config.yaml
n_experts: 12
n_head: 14
norm_eps: 1e-05
rope_base: 10000.0
qk_norm: false
tie_embeddings: true
init_std_qkv: 0.0303
init_out_by_depth: true
lr_head: 0.00551
decay_shape: "linear"
seq_len: 1024
train_tokens: 529400000
steps: 4040
dataset: "wikipedia_en"
Below are experts of layer 6 (counted from 0) of a mixture-of-experts language model. Rows are named router (the router's row for the expert), gate (a neuron's input weights, with its number), up (a neuron's input weights, with its number), down (a neuron's output weights, with its number) and show model dimensions 168-223. Each number is 128 + 32 x the weight over its row's rms, rounded and kept within 0 to 255.
After each expert's rows: a language model's description of what the expert responds to; "gets" lists some tokens that make up at least twice as much of what it gets as of all text. This comes from a sample of Wikipedia text that the model never trained on. Tokens count by the router's weight.

# expert 6
router [163 120  98 134 142 148  99 140 169  87  96  60 158  86 132 112 131  90 125  93 139  92 135  85  91 133 125 114 101  84 111 127 124 154 164 177 153 102 119 159 130 101 129 128 115  91 110  95 129 151  97 124  99 169 116 115]
gate13 [131 135 166 103 119 138 159 140 145 145 130 116 127 136 170 120 142 139 145 137 137 108 122 133 185 138 113 114  76  88 126 132 147 168 140 109 113 158 117 144 105 154 102 113  71 206 133 102  83  91  67  85  80 156 137 165]
up13 [165 161 154 170  77 117 114 136 130 140 163 134 116  89 131 132 182 111 136  77 106 124 121  95 108 119 103 196 173 115  74 169 154  98 145 125  62 132 174 145 171 137  95 143 108  94 159 103 130 173 114  95 143 129 118  85]
down13 [156 110 116 182 109 153 121 144  97 124 183 153 174 175 152 157  80 118 125 100 130 130 126 133 103 162 173 131 185 150 147  95 155 146 106 167  49  68 109 149 122 121  76 139 112 143  98 140  74 132  82 124 156 159 140 124]
gate14 [104 147 106 117 125  35 143  75 140 131 163 142 132 134  73 152 132 163 122 116  94 111 130  54 126 157 130 149 197 146 122  86 123 122 135 140 111 119  72 116 179 161 101  91 100  99 118  80 140 147 110 150 101  84 150 112]
up14 [173 104 154  98 126  96 164 173 222 100 154 146  56 160 151 157 117 158  92 196 125  78  98  92 123 137 179 139  69 118  61 192 110 149 145 131 112  89 101  94  86 139  91 139 121  90 158  59 180 161 156 174 125 112  95  93]
down14 [103  73 166  84 116 117 103 125 195 155 179 135 126 136 142 121 168  65  63 146 149 160 101 144 169  95  84 129 143 134 154 111 126  89  98  86 134 173 134  82  96 153 119  99 136 142 213 139 138 125 124  80 126 122 194 114]
gate15 [107 139 115  72 121  56 159 118 102 147 103 146 169 123  81 135 129 142 100 121 152  91 129  99 124 106 153 128 116 102 136 168 158 194 118 130 136 105 146 146 106 139 107 185 168 133 134 101 164  66 112 143 208  98  52  94]
up15 [115 166 153 170 127 159 108 115 134  93 127 127  81 151 114 115 137 124 132 133 167 109 183 127 135 144  91 157 159 118 126  90 143 109  85 183 162 138  94 113 153  77 138 144  97  95 133  95 141  56 118 125 200 149  62 187]
down15 [151  56 125 128 110  78 125 192 132 126 163  92 136  96 141 131 100 104  81  88 156 125 131 110  67 135 123 146  84  86 143 134 147 156 137 117 155 146 154 153  95 189 134  26 106 149 142 154 101 133  80 130 135 127 117 166]
gate16 [166 100  98 153 100 177 103 129 155 157 134  80 123 138 126 133 167 118 147 118 109 123 101 131 110  97 124  96  86 165  96 105  88 149 137 140 138  96 100 125 166 139 105 146 125 151 175 137 158  71 132  84 110 151 122 109]
up16 [169 122 141  90 126 114 146 192  96 206 134 132 159 135 128  73 106 129 151 186  86 130 107 100 127 178 107 133 134 117 159 104 118 120  78  88  90 161 136 137  97 146 161 149  93 123 205 141  93 133 149 174 163 136 138  73]
down16 [110 165 147 162 142 153 128 109 102 118 161  82 120 174 136 143 134  91  83 168  73 114  96 140 145 128  98 129 141 136  87 177 104 139 103 109 128 148 142 142 135 149 140 181 127 146  77 110 121 126  74 151 148 142 174 101]
Line breaks, headings
gets: "\n", "==", "===", " World", " ==", " ==="

# expert 7
router [131 162 107 117 135 104 122 175 106 141  91 118 156 134 133 218 156 166  95 167 119 124 131 153 141 143 127 136 149  67 117 139 126 135 133 163 154 162 162 133 120 148  82 170 106 181 103 204  87 158 122 124 133 135 124 179]
gate13 [ 44 189 151 120  85 167 123 185 161  75 143 160  81 170 101  76 118 161 106 132 127 121 158  92 101  97 100 123 130 145 123  60 129  98  79 131 120 133 115 130  99 106 111 132 102 147 129 118 160 153  74  64  86  91 189 118]
up13 [167  59 157 139 118 157 146 163 169 155 110  49 127 135 152 165 115 175 137 161 140 140  14 184 126 124 190 130  87 136 107 159  93 200 133 143 122 116 125 181 103  97 135 157  90 158  81 124 137  80 155 154 146 108 118 152]
down13 [177 132 149 130 136  83 122 134 103 136 147 137 171 163 143 186 116 158 255 102 101  64 142  87 140 115 124 171 167 122 130 140 128 107 171  94 151 143 137 125 125 125 143 131 153 136 109 136 121 107 113  95  49 166  84  95]
gate14 [ 84 144 165  62 129 126 113 100 141 161 140 110 224 107 130 135 169 101 157 132 192 115 109 121 155  63 120 134 167 143 111 164 111 120 113 123 175  87 112 132 159 191 177 166 137 158 130 158 169 144 160 129 121  84 171 178]
up14 [148 109  86  92 116  38  81  67 172 125 165 131 201 130 153 127 137 120 140 123 181 166 122 124 141  94 111 135 122 117  98  96 172  88 139  95 125  91 172 136 119 121 160 126  80 133 121 153 124 145  85  71 101 123 179  74]
down14 [180 163 104 204 194 117 163 144 163  74 157 113 117 135 157 186 131  93 159 122 105 183 127  56 137 109 144  83 134 105 136 121  90 172 121 149 133  97 142 132 170  95 186 154 142 134 113 157 164 172 142 154  93  75  93 127]
gate15 [175 118  93 172 140 138  98  96  91 148 161 181 165  85 166  77 124 109  97 103 135 119 159 139 137 121 112 137  87  62 142 145 164 129  80 123 130 130  61 141 168 140 151 103 159 163  94 104 106 162  70 106 147 160 130 117]
up15 [187 110 167 154 150 161 112 121  99 103 131 135 144 143  91 114 163  92 189 133 109 145 153 132 118 112  76 108 137 118 102 173 161 125 108  83 141 115  51 134 176 177  92 126 127 147 168  96  78 136 101 145 177 155 152 128]
down15 [161 155 140 141 157 110 124 139  90  95 126 133  99 149  37 169 171 119 231 121 110 130 163 124 129  89 121 129 142 155 108 123 146  83 106 130 198 103 151 100 115 153 117 153  55 181 149 139 101 114 116 104 170 111 100 141]
gate16 [182 144 146 108 154 113  86 122  87 134 170 168  82 118 158  86 154 114 157 103  86 169 169 122 135 116  99 134 158 147  90 170 143  94  68  98 145 100  91 105 194 124 120 125 129  68 133 181 138  95 110 107 100 184 127  61]
up16 [141 126  52 155 176 152  61 154 186 141 121 113 150 155 158 124 101 172 124 119 126 156 122  77  32  92  95 130  71 156 101 101 144 125 143 135 128 107 145 100 137 129 147 130  71 178 141 153  78 111 100  79 121 125 124 115]
down16 [130 128 156  84 106 102 152 159  96 115 168 150 154 155 121 141 180 153 194 167 148 157  35 111  89  87 177 147 122 112 131 135 119 116 135 164  74 144 133 197 131  97 111 154 122  60 117 113 147 135 126 108 164 103 153 150]
Determiners and articles
gets: " the", " a", " in", " The", " of", " that"

# expert 4
router [106 140 136 188  92 124  88 134  95 129 109 132 144 122 101 113  69 131 147 134 109 135 111 125  43 135 165 133 145  90 149  83 104  86 102 123 180 111 108 134 171  95 118 108 146 150  97 136 114  61 136 140  63  66  84  87]
gate13 [103 141 103 117 104 115  94  99 152 122 114 119 125 170 162  71 156 117 131 155 139 111 155  76 156 157 157  51 199 129 116 162 152 181 124 112 125 127 146 164  96  41 158 121 112  86 144 146  81  89  96  77 104 101  20 111]
up13 [147  58  72 153 140 130 178 148 116  99 115 173 145 161 223 124 150 143 130  98 115  91 121  96 115 108 115 146 118 107 168 140 102  74 141 134 128 134 189 124 134 150 144 101 184 107 149 150  80 112 129 101 164 132  96  81]
down13 [128  75 114 172 178  69 158 146 166 129 148 164 139 101 147 143  94  72 167 143 138 159 119 170  97 140 116 127  73  94 119 144 148 121 126  84  83 154 157 233 108 156  93 104 145 111 124 151  90 177 151 131 160  95 117  96]
gate14 [ 87 121 126 211 142 197 161 108 148 183 160 113 154 157 158 106 110 111  77 139  94 143 124  80 112 112 148 109 113 133 105  72 105 117 100  69 165 164 135 128 137 181 116 110 144 114 128 112 133 119  76 130  71  79 115 135]
up14 [132  96  87  67 172 111 103  98 148 143  93 129 138 127 183 165  90 187 131 140 165 103  82 156 126  86  72 106 134  95 100  83 117 216 124 101 114 144  98 169 133 148 128 118 112 151 105  82 119 147 129 204 116 169 133 134]
down14 [135 133  67 118 101  80 138 101 118 126 119  91 126  86 148 174  88  89  48  90  99  94 138 173 121 124 126 152 115 131 150 109 110 156 113 121 129 109 123 146  91 114 148 172 201 104  78 195 144 127  98  99  88 109  98  75]
gate15 [126  91  71  83 166 139 178 129 127 141  97 126 149 108 117 102 135 130 153  63 166 152 179  76 153  94 163 168 150 150 122 160 170 162  95 166 121 165 129 174 167 142 137 111 159 166 149 168  75 107  74  92 132 156 133 102]
up15 [122 109 105 139 125 192 168 162 122 144 122 131 105  90 121 163 176 123 120 109 131 119 137 102 153  74 184 144 142 185 124 140 150 164  90 132 125 154 130 199 145 172 115 105 113 167 173 206 102 136 122 118 204 126 109 116]
down15 [116  82  93  67 132 213  96 154 159 128 172 126  64 121 112 135 133 181 136 118 172 178 158 142 146 124 107 122  99 145 208  87 140  81 105  85 173 100  58 163 134  96 167 126 167 132 165 160 157 157 144 111 137 162 145 137]
gate16 [118 103  88 111 149 198 180 144 137 164 113 126 160  99 129 133 129 155 130 111 151  58 142 189 119 113 185  70 139 208 127 110 199 144 166 136 137 173 151 135 164 123 186  98 125 167 115 139 111 124 105 104 159 173 117 156]
up16 [147  96  65 135 103 114 118  90 106  99  38 103 138  73 144  74  55 180 106 127 141 107 127 118 106  92 137 170 153 152 132 160 156  53 141 134 151 180 126 170 127 110 148 150 192 181 115  98 186 167 116 106  99 128 159  79]
down16 [100 108 152 115 154 143 151 125 199  33 117 148 169  84 143  76  55  98 120 144 141 141 130 152 160 143 178 127 172 185 163  99 132 114 160 112 140  98  89 155 182  58 101  96 119 187 126 152 134 113 141  79 168 111 100 127]
Infobox field labels
gets: " ", " (", " =", "(", " Location", " Genus"

# expert 2
router [136 117 142 141 197 120 124 140 170 145  64  76 163 149 116 187 151 124 140 122 143 133 100  78 122  94 114 114  94 116 103  99  87 157  97 131 103 136 131 125 124 179 120  89 125 128 100 118 161 101 142 157 104 153 179 122]
gate13 [140 146 137 115  91 123 141  61 133  93 141 123 133 157 164 178 138 107 136 187 136 137 156 125 145  93  87 146 204 114 186 104 177  97 120 105 126 148 108 125 115 145  95 102  48 134 167 123  84 154 145 109  80 126  47 155]
up13 [105  61 111 118 130 117 155 149 121  94  91 118 154 123 133 121 119 141 123 113 177 149 112 166 105 157 134  98 123  93  93 128 173  94 117 132 111  33 154 171 131 157 119  92 167 105 142  89 161 127 154 134 104 106 173 121]
down13 [117 165 130 107 135 176 137 139  85 136 180 118 122 165 137 155  99 132 112 159 187 164 149 142 197 164 144 191 208 103 182 180  60 117 170 152  83 158 115  49 125 138 163 107 163  92 190 138 146 151 118 112 140 170 159 138]
gate14 [ 47 123 113 172  87 146  50 131  98 101  93 153 133  76 113 140 119 115 190  98 165 154 121 113 116  94 123 130 149 142 127 147 119 152  85 106 179 145 168 124 119  59 188 152 156 162 102 114 187 163 124 106 155 144  88 181]
up14 [ 92 103 112  93 126 131 162 143 137 143 115 134 107 118 139 138  90  65  49  86  98  93  73 135 128 139 133 118 109  74 125 166  82 178 175 132 142 141 152 142 120 104 152 116 110 120 128 100 160  81 120 135  83 101  79 190]
down14 [109 102 117  94 114 118 159 144 153 108 159 128 119  60 143  46 171 116 169 124 134 145 169 104 144 144 128 109 136 149 159 100 204 138 140 193 142 150 145 150 140 133 116 133 124 169 137 132  82  63 119 117 147  73 159 202]
gate15 [135 127  72 130 137  62 117 121  93 125 160 107 158 149 130 136  96 144 146 165 167  71  99 152 133  88  78 103 132 157 208 129 100 153 130 177  30 109 160  96 103 191 114 117 154 139 152 129 183 135 152  92 156  91  74 149]
up15 [110 108 100 138 176 149 100  96 162 126  95 104 156 111 120  68  81 200  63  95 116 126 117 153 128 107 117 106  71  81 101 106 155 146 140 175  95 151 147 125 107 132 117 255 171  75  91  96 170  98  93 126 165 127  95 155]
down15 [ 55 122 109 144 153  60 140  83 150 165 153 102 116  84 137 137 160 168 114 110 113  64 132  97 143 117 164 189 131 148 123  95 108 135 143 126 157 138 124 193 145 182 112 140 132 168  90 100 129 164 154 178 156  90 160 167]
gate16 [161 144 117 185 115 140 135 138 112 188 115 111  94 150 165 134 186 111  61 156  93  52 146 145 113  79 103 153 113  95 133 147  82 153 114 151  89 164 156 124 177 162  97 113  75 129  97 164 140 105 114  73 161 124 140 136]
up16 [169 145  90  99 135 174 125 143 129 106 118 105  97 124 112  61  95 150 145  97 165 176  69 178  67  97  90 139 166 125 201  98 172 121 121 149 120 132 152 153  90 148  93  82 176 140 100 142 113 117 106 177  29 108  83 101]
down16 [142 122  97  65 103  91 113 180 149 175 133 170 119  87  76 140  80  93   0 188 109 109 139 127 151 123 158 170 107 127 123 155 108 120  97 118 120  72 100 114 178 100 156 137 182 111 189 162 127  92 162  67 100 152 123  86]
Leading number digits
gets: "1", "2", "0", "3", "4", "5"

# expert 8
router [110 107 162 119 102 152 135 105 134 140 174 164 110 136 187 162 159 134 141 122 126 158 168  83 128 111  86 151 198 153  98  75 134 131  85 115 176 159 127  88 181 137  48 170 160 156 159 140 130 180 136 144 154 169 146 100]
gate13 [156 107 100 161 125 109 110 145 174 126  66 120 125 109 157 141  82 115 119 158 121 133 119 155 112 153 136 153 156 102 171 168 138  94 132 111  96 152 108 109 167 138  93 166 160  93 114 113 117 181  82 119 117  92 132 156]
up13 [137  75 184 155 158 130 121  64 150  92 115  98  96  86  90 158 171 157 109  90  78 106 109 145 103 133 165 137 126 125  91 123 115 207 140  92  23 114 137  95 155  90 155 145 153  98 176 115 169 181 133  96 142  50  84 174]
down13 [201  88 149 173  96  55 126 141 162 116  92 185 112  80 128 101 193 124 165  36 119  95 103 201 142 164 166  71 157 144 136  52 112 135 159  73 147 115 149 125 134 102 183 119 173 126 131  83 145 122 143 136 141 112 134 162]
gate14 [195 102 153 137 144 165 127 107 151 164 145 143 160 170 115  69 120 129 115  71 100 148 143  97 159 179 129 169 115 173 103 109 122 144 102 123  96 156 111 101 111 172 158 152 155 150 147  93 180 106 212 127 106  93  91 140]
up14 [150 149 119  92 142  70 186 151 123 125  94  95  74 152  86 225 119 126  89 124 102 121 141 131 148 130 116 119 130  91 123 188 194  84 164 161  79 162 157 104 115  45 109 168 160 108 187  75 118 114 134  63 137 168 165 162]
down14 [110 116 129 116 140 110  98 109 162 176 109 203 105 122 136 108 128 104 129 114 130 149 145  54 130 112 110 141 109 124 128 122 109 115 151 112 166  68 106  63 124  51 157 112 107 119  88 163 104 126 102 174 124 126 136  99]
gate15 [132 115 153 153  75  98  92  71 198  99 150  65 131 133 101 156  67 110 189 114 146  98 155 133 119 142 123 135  77 151 120 166 148 111 136  80 110 130 147  98 150  85 157 173 101 110 149 117  74  87  96  92  98 142 171 136]
up15 [161 174 138 128 105 119 154 109 166 113 117 112 143 127 100 188 126  78 117 116 120 105 180 153 135 176 144 160 116 147 147 122 139 117  83 115  99  56 124  98 147  98  79 127 171 137 144 108 115  64 148  54  78 122 151 152]
down15 [114 120 117 160 143 110 139 127  95  77 121  95 129 136 124 112 121  63 242 154 105 140 130 157 122 105 178 167 132 148 197  77 165 102 114 152 140  94 152  80 119  76  82 131 129 108 137 130 191 146 118 101 189 182  97 154]
gate16 [152 100  91  88 111 166 128 139 105 114 110 143 112 107 112 121 201 127 127 136 152 162 171 112 149 146 149 152 133 115 135  97 140 210 104  61  87 158 163  94  89 145 163 115 113  83  93 107 142 149 153 147 126 117 183 124]
up16 [150 150 138 100 112  80 103 154 160  92 118 192 172 172 121  73  57 141 147 123 150 118 121 188 133 107 140 101 125  96 115  67 133 125 149 102 109  92 132 167 139 146 124  32 164 121 144 143 149 172 111 170  73 122 137 179]
down16 [106  76 135  99 134 146 154  94  83  80 143 101 126 138 108 117 105 126  98 146 111 153 129 120 118 155 156  70 139  84 106 146  74 162 163 122 137 164 134 120 100 136  69  69 117 151 148 122 111  97 124 109 109 141 164 123]
Word-initial fragments
gets: "-", "'", " \"", " out", " part", " p"

# expert 5
router [130 124 143 128 164  88 180 134 113 142 122 172 118 167 142  97 114 131 131 170 121 125 103 156 149 161 127 160 119 138 136 154 137 222  83 171 121 105 160  99 121 123 123 123 118 106 147 135 107  74 116 117 163 130  97 157]
gate0 [129 107 178 119 157  78  84 112 145  44 135 111 112  82 116 109  99 124 132 138  69 124 100  96 125 110 118 117  85 101 155 181 129 131 129 134 171 152 133 122 126 180 143 150  86 157 152 116  96 105 118 151 104 149 136 124]
up0 [ 83  80 131 129 126  93 125  77  93 143 117  91 121 172 126  89 112 105  39 122  90 113 123  67 126 117 116 149 125 118 115 143  86 155 117 153 157 158 113 145 238 103 106 103 100 162 133 122 154 116 151 213 211 125 131 171]
down0 [171 134 108  66  72 138 158 186  80 155 130 147 115 119 128 117 120 139  97 135 150 155 116 149  77 202 112 140 113 137 139 138 134 159 131  94 153 136 160 114  72 154 110  78 125 142 111 160 138 128  96 123 155 129  88 126]
gate1 [ 91 164  93 178 111 129 146 167  99 140 124 127 120 116  76  81 111  72 179 157 123 135 144  98 134 130  54  83 104 164  77 157 128  88 183 182  93 120 152 144 111 175  98  85 140  75 159  85 171 118 183 119 201 112 190 148]
up1 [123 127 119 132 158  99 125  84 121  55 128  84 159 119 180 108 151 156 158 137 154 182 109  54 129 102 106 118 143  79 173  88 155 109  55  90 138 169 135 177 102 175 240 159 160  66 130 108 125 130 109 191  86 156 153 108]
down1 [140 143  89  94 128 244 163 143 109 120 169 190 120 149 122 117 126 140 151 162 134 141 157 123  87 185 116 126 159 112 151 151 110 158 131 182  94 159 125 119 111 104 100 204  99  64 117 110 132 145  97 128  76 157 107 151]
gate2 [ 90  88 138 179  97 144 129  74 102 143 119 172 153  99 116 174 135 150 171 104  72 110 141 109 124 126 138 222 168 116  72 148 188  60 143 119 168 136 153 160 165  95 127 186 128 146 150 126  92 168 121  79 133 171 135 119]
up2 [131 101 149 143 117 111  82  47 162  77 105 158  97  79 149 169 147 117 119 201 118 127 166  96 138 175  91 133 150 101  80  90 106  91 192 116 118 149 128 177 173 142 178 153 152 143 153 182 111  96  72 110 152 117 145 138]
down2 [121 160 155 151 107 146 187 126 101 136 140 171 100 160  86 131 131 151 106 132 162 136 113 128 108 128 118  97 157 121 134  89 109  97  83 135 103 148 154 141 191  81 162 121 157 135 184 171 111 187  99 186  96 125 117 151]
gate3 [116  93 108  95 138 131 129 149  62  76  91 103 175  91  94 135  85 140  89 203  99 159 160 172 183 131 139 201 196 147  62 143 116 106  58 158 104 196  99 163  97 134 122 167  59  87 201 176 170 126  94  81 112 167  91 151]
up3 [ 78 115 106 108 156 117 125 119  62  96 152 125 128 113 107 162 124 102 148  57 155 117 167 126 157 106 184 170 146 139 123 181 136 179  39 156 114  95 103 137 118 108 152 119  84 107 168 123 130 140  88  78 118 191 162 149]
down3 [138 124 100 106 116  86 104 141 104  82 163 103 126 100  71 142 178  50 164 133 217  91 158 109 137 130 158  98 127 147 158 150 158 100  83 194 153  98 131  77 114 142 140  83 134 144  72  83 117 143 180 118 111  76 170 158]
Sentence ends, copulas
gets: ".", " was", " is", ").", "\".", ".\""

# expert 3
router [158 108  88 109  72 127 183 202  90 106 163 160 102 160 122  97 120 169 126 142 124  45 129 128 100 129 127  80 146 143 125 138 130  82 182 179  93  99  86 162 104 170  97  84 137 102 171  93 175 145 114  95  62  95 136 115]
gate13 [106 126  98 103 162 213 141 106 127 153  72 129 127 152 105 101 152 123 146 126 130 181 186 120 152 153 133 160 143 145  88 157 138 121 146  69 106 134  69 130 141  99 114 138 112 165 152 111  88 101 106  98 140 104  68 141]
up13 [151 130 148 195 208 167 161 136 166 150 164 170 138 158 154  82  47 101 103 122 129 129 161  70 121 154  65  95 131 124 109 145 155 155 129 148  90 115 137 135  88  95 159 107 149  89 113 134  68 119 136 145 115  97 190 162]
down13 [152 137 111 168 178 113  98 151 108 144 148 144 143 156 126 152  27 159 136 167 123 202 157 121 114 150 101 134 110 150 134 129 136 124 104 112  78 150  97 152  79 114 117  89 178 170 113 118 165  96 107 170 190 204 107 151]
gate14 [ 98 142 158 174  86  98 109  98 172 103 122 141 152 162 172 103  62 209 154 163 122 102 123 160  95 183 108 125 147 129 147 110 112  69  84 142 161 121 197 157 142 134 154 174 157 123 135 147 146 165 144 137 176 171  81 143]
up14 [116  62 149 144 162  97 209 112 195 135 146 139 105 124 113 125  84 169 126 141 148 107 147  86 141 175  85  83 124 140 116 110 139 178  74 157 118 141 152 127  90 100  97 116 101 161 107 127 130 138 140 167 138 131  92 168]
down14 [128 107 140 130 118  69 120 147 161  76 131 132 151 189  87 121 140 106   0 130 114  40 139  98  74 132 158 125 116 121 120  73  98 117  85 144 116 134 132 100 149 185 113 101 124 132  95 130 149 141  91 120  54 154  98 118]
gate15 [101 100 109  71 171 128 124 137 177 168 119 183 106 133  56 172 113 129 101 139 133  59 134 151 161 161  85 178 130 199 152 121  96 103 138 117 147 137 155 194 144  90 112 127 173 100 183 156 177 142 113 195 116  42  65  96]
up15 [126  65  99  77 166 132 128  93 108  73  95 127 141 156  19 177  96 144 179 108 133 146 167 101 135  89  96 145 120 128 189 133  99 141 105 138 102  78 119 174 119  61 157 140 183 105 115 167 143 170 114 145 130 109  99 102]
down15 [124 174 142  74 131 133 140 103 135 132  66 124 182  97 110 174 107 150  93  93  94 157 129 177 144 153 131 147 196 148 152 162  76 167 127 160 117  87 143 142 115 158 145 151 129 127 136 169 107 144  74 110 123 120 114  85]
gate16 [ 85 137 146 178 152 175 116 156 161 114 158 131  86 151 194 143 120  85 122 162 128 142  63  72 120 176 140 132 124 123 143 147  91 140 185 156 142  96 136 138 109 107 123 133 151 118  99 119  71  84 144 169 190  59 173 131]
up16 [176 144  77 110 134 107 116 153 140 125  90 153 105 125  86  82 121  83  93 146  39 123 109 160 181 100 111  73 150  95 123 133 120  85  89 115 149 166  82  98 104 100 112  99 128  92 152 149 173 148 132 145 127 146 105  88]
down16 [115 137 135 143 126 112 108 147 109 135 137 168 136  89 171 146  86 129 241 138 122 148 109  61 178 156 131 166 162 146 124 143  76 134  87 116 143 150 152 148 125 154 171 198  81 138 124  85 170  95 191  96  90 105 134 161]
Table cell separators
gets: " |", "|", ":", "-", ";", " -"

# expert 1
router [ 93 154 154 172 141 152 158 137 134 143 162  72 170 119 111 197 101 115 128 148 168 140 144 170 119  46 128 101 104 133 105 123 139 105 145 129  90 122 173 121 114 154 183 113 112 139  96  99  79 151 142  73 108 170 124 204]
gate13 [ 80 112 124 148 126  66 127  90 119 137 147 121 143 128  92 122 136 145 141 163 178 176 165 147 110 113 107 102 100 159  84 139 110  94 117 124 141 172 116 140 167 145 122 176 139 159 177 107 168 122 126 144 115 161 141  97]
up13 [150 117 133 112 132 146 130  72 105 109 130 132 151 106 119 161 192 168 138 113 165 193 151 112 177 139 170 111 113  87 131 141  95 113 108 197 123 156 160 133 134 119 149 131 111 107 169 166 158 101 128 180  89 110 106 148]
down13 [117 112 119 128 130 158 137 119 168  98 107 168 157 130  75 123  94 155  31 179  72  79 122 173  92 138 138 116 165 124 165 141  44  68 134  74 144 161 147  86 112 108 117 177 161  99 121 112 181 175 171 191 106 123 133 117]
gate14 [181 128 116 114 139 142  78 112 138  98  84  97 164  62 119 101  94 132 240 174 104 113 108 146 128 113  95  60 133 179 122 128 105  84 236 125 127 154 181  80 130 123 141 114 107  57 164 130 183 146 169  71  80 104 138  59]
up14 [204  93  93 166 168 121 161  48  83 139 140  93 153 101 181 120 140 139 137 134  72 112 113 161 139  89 114 112 139 101 126 108 137  98 120 157 138 118 136 176  41 142 196 136  97 191 158  95 127 152  99 123 156 132 142 162]
down14 [175  84 107 122 119 120  96 105 146 123 160 103 161 129 144 104 204 116  57 111 142 121 143 138 153 116 142 141 101 133 130 140 123 125 102  92 148 107  87 126  74  92  88  99  98 142 148 154 118  80  93 164  94 142 120  98]
gate15 [131 120  63  90 147 135 163 193 122 138 119 124 118 127  93 144 118 110 111  73 109 114 140 161 131 113 106 143  70  96 158  84 114 129 154 132 151 117 157 128 115  93 114 168  89 116  50 135  98  95 121 177  84 119  91 129]
up15 [119 121 119 102 115 194 146 208 188 136 161 144 132 145 128 170 123 131 101  98  99  99 124 112 141 149 175 120 124 145 159 118 113 117 221 126 160 156 107 123  84  93 127 144 101  73  93 124 122 114 130 213  94  66 131 129]
down15 [142  88 134 136  96 201 134 111 174 121 140 149 139 129 176  93 136 103   0 183 117 131 120 121 230  30 143 128 104 136 143 129 143  97 186 153 143  81 119 100 115 114 179 117 147  85  87  76 126 111 152 143 102  90  94 129]
gate16 [ 72 111 127 144 117  93 142 106 155 150 152 144 172 147 154 107 133 136 163 136 106 197  97 120 144  86 138 203  78 122 112 124 121 114 168 110 155 104 125 101  90 203 112 142 141 193 119 152 141 149  87 122 105 129 128  63]
up16 [ 97 133  76 133 125 125 123  96  96 101 100 128 141 114 108 153 153 146  82  93 138 124 147 132 142 154 150  65 124 113 136 102 130 139  68 132 122 128 140 159  82 148 157  86 151  50 107 120 108 116 144  93 104 148 131 124]
down16 [ 84 185 138 106 105 191 148 103 112 111 101  90 136  87  96 139 164 111 209 136 171 113 116 133 115 200 138 107 156  90 153 181 118 123 166 151  96 161 130 161  88 130 109 151 156 142 135 124 149  92 127  35 127  96 153 148]
Digits inside numbers
gets: "1", "9", "2", "0", "8", "–"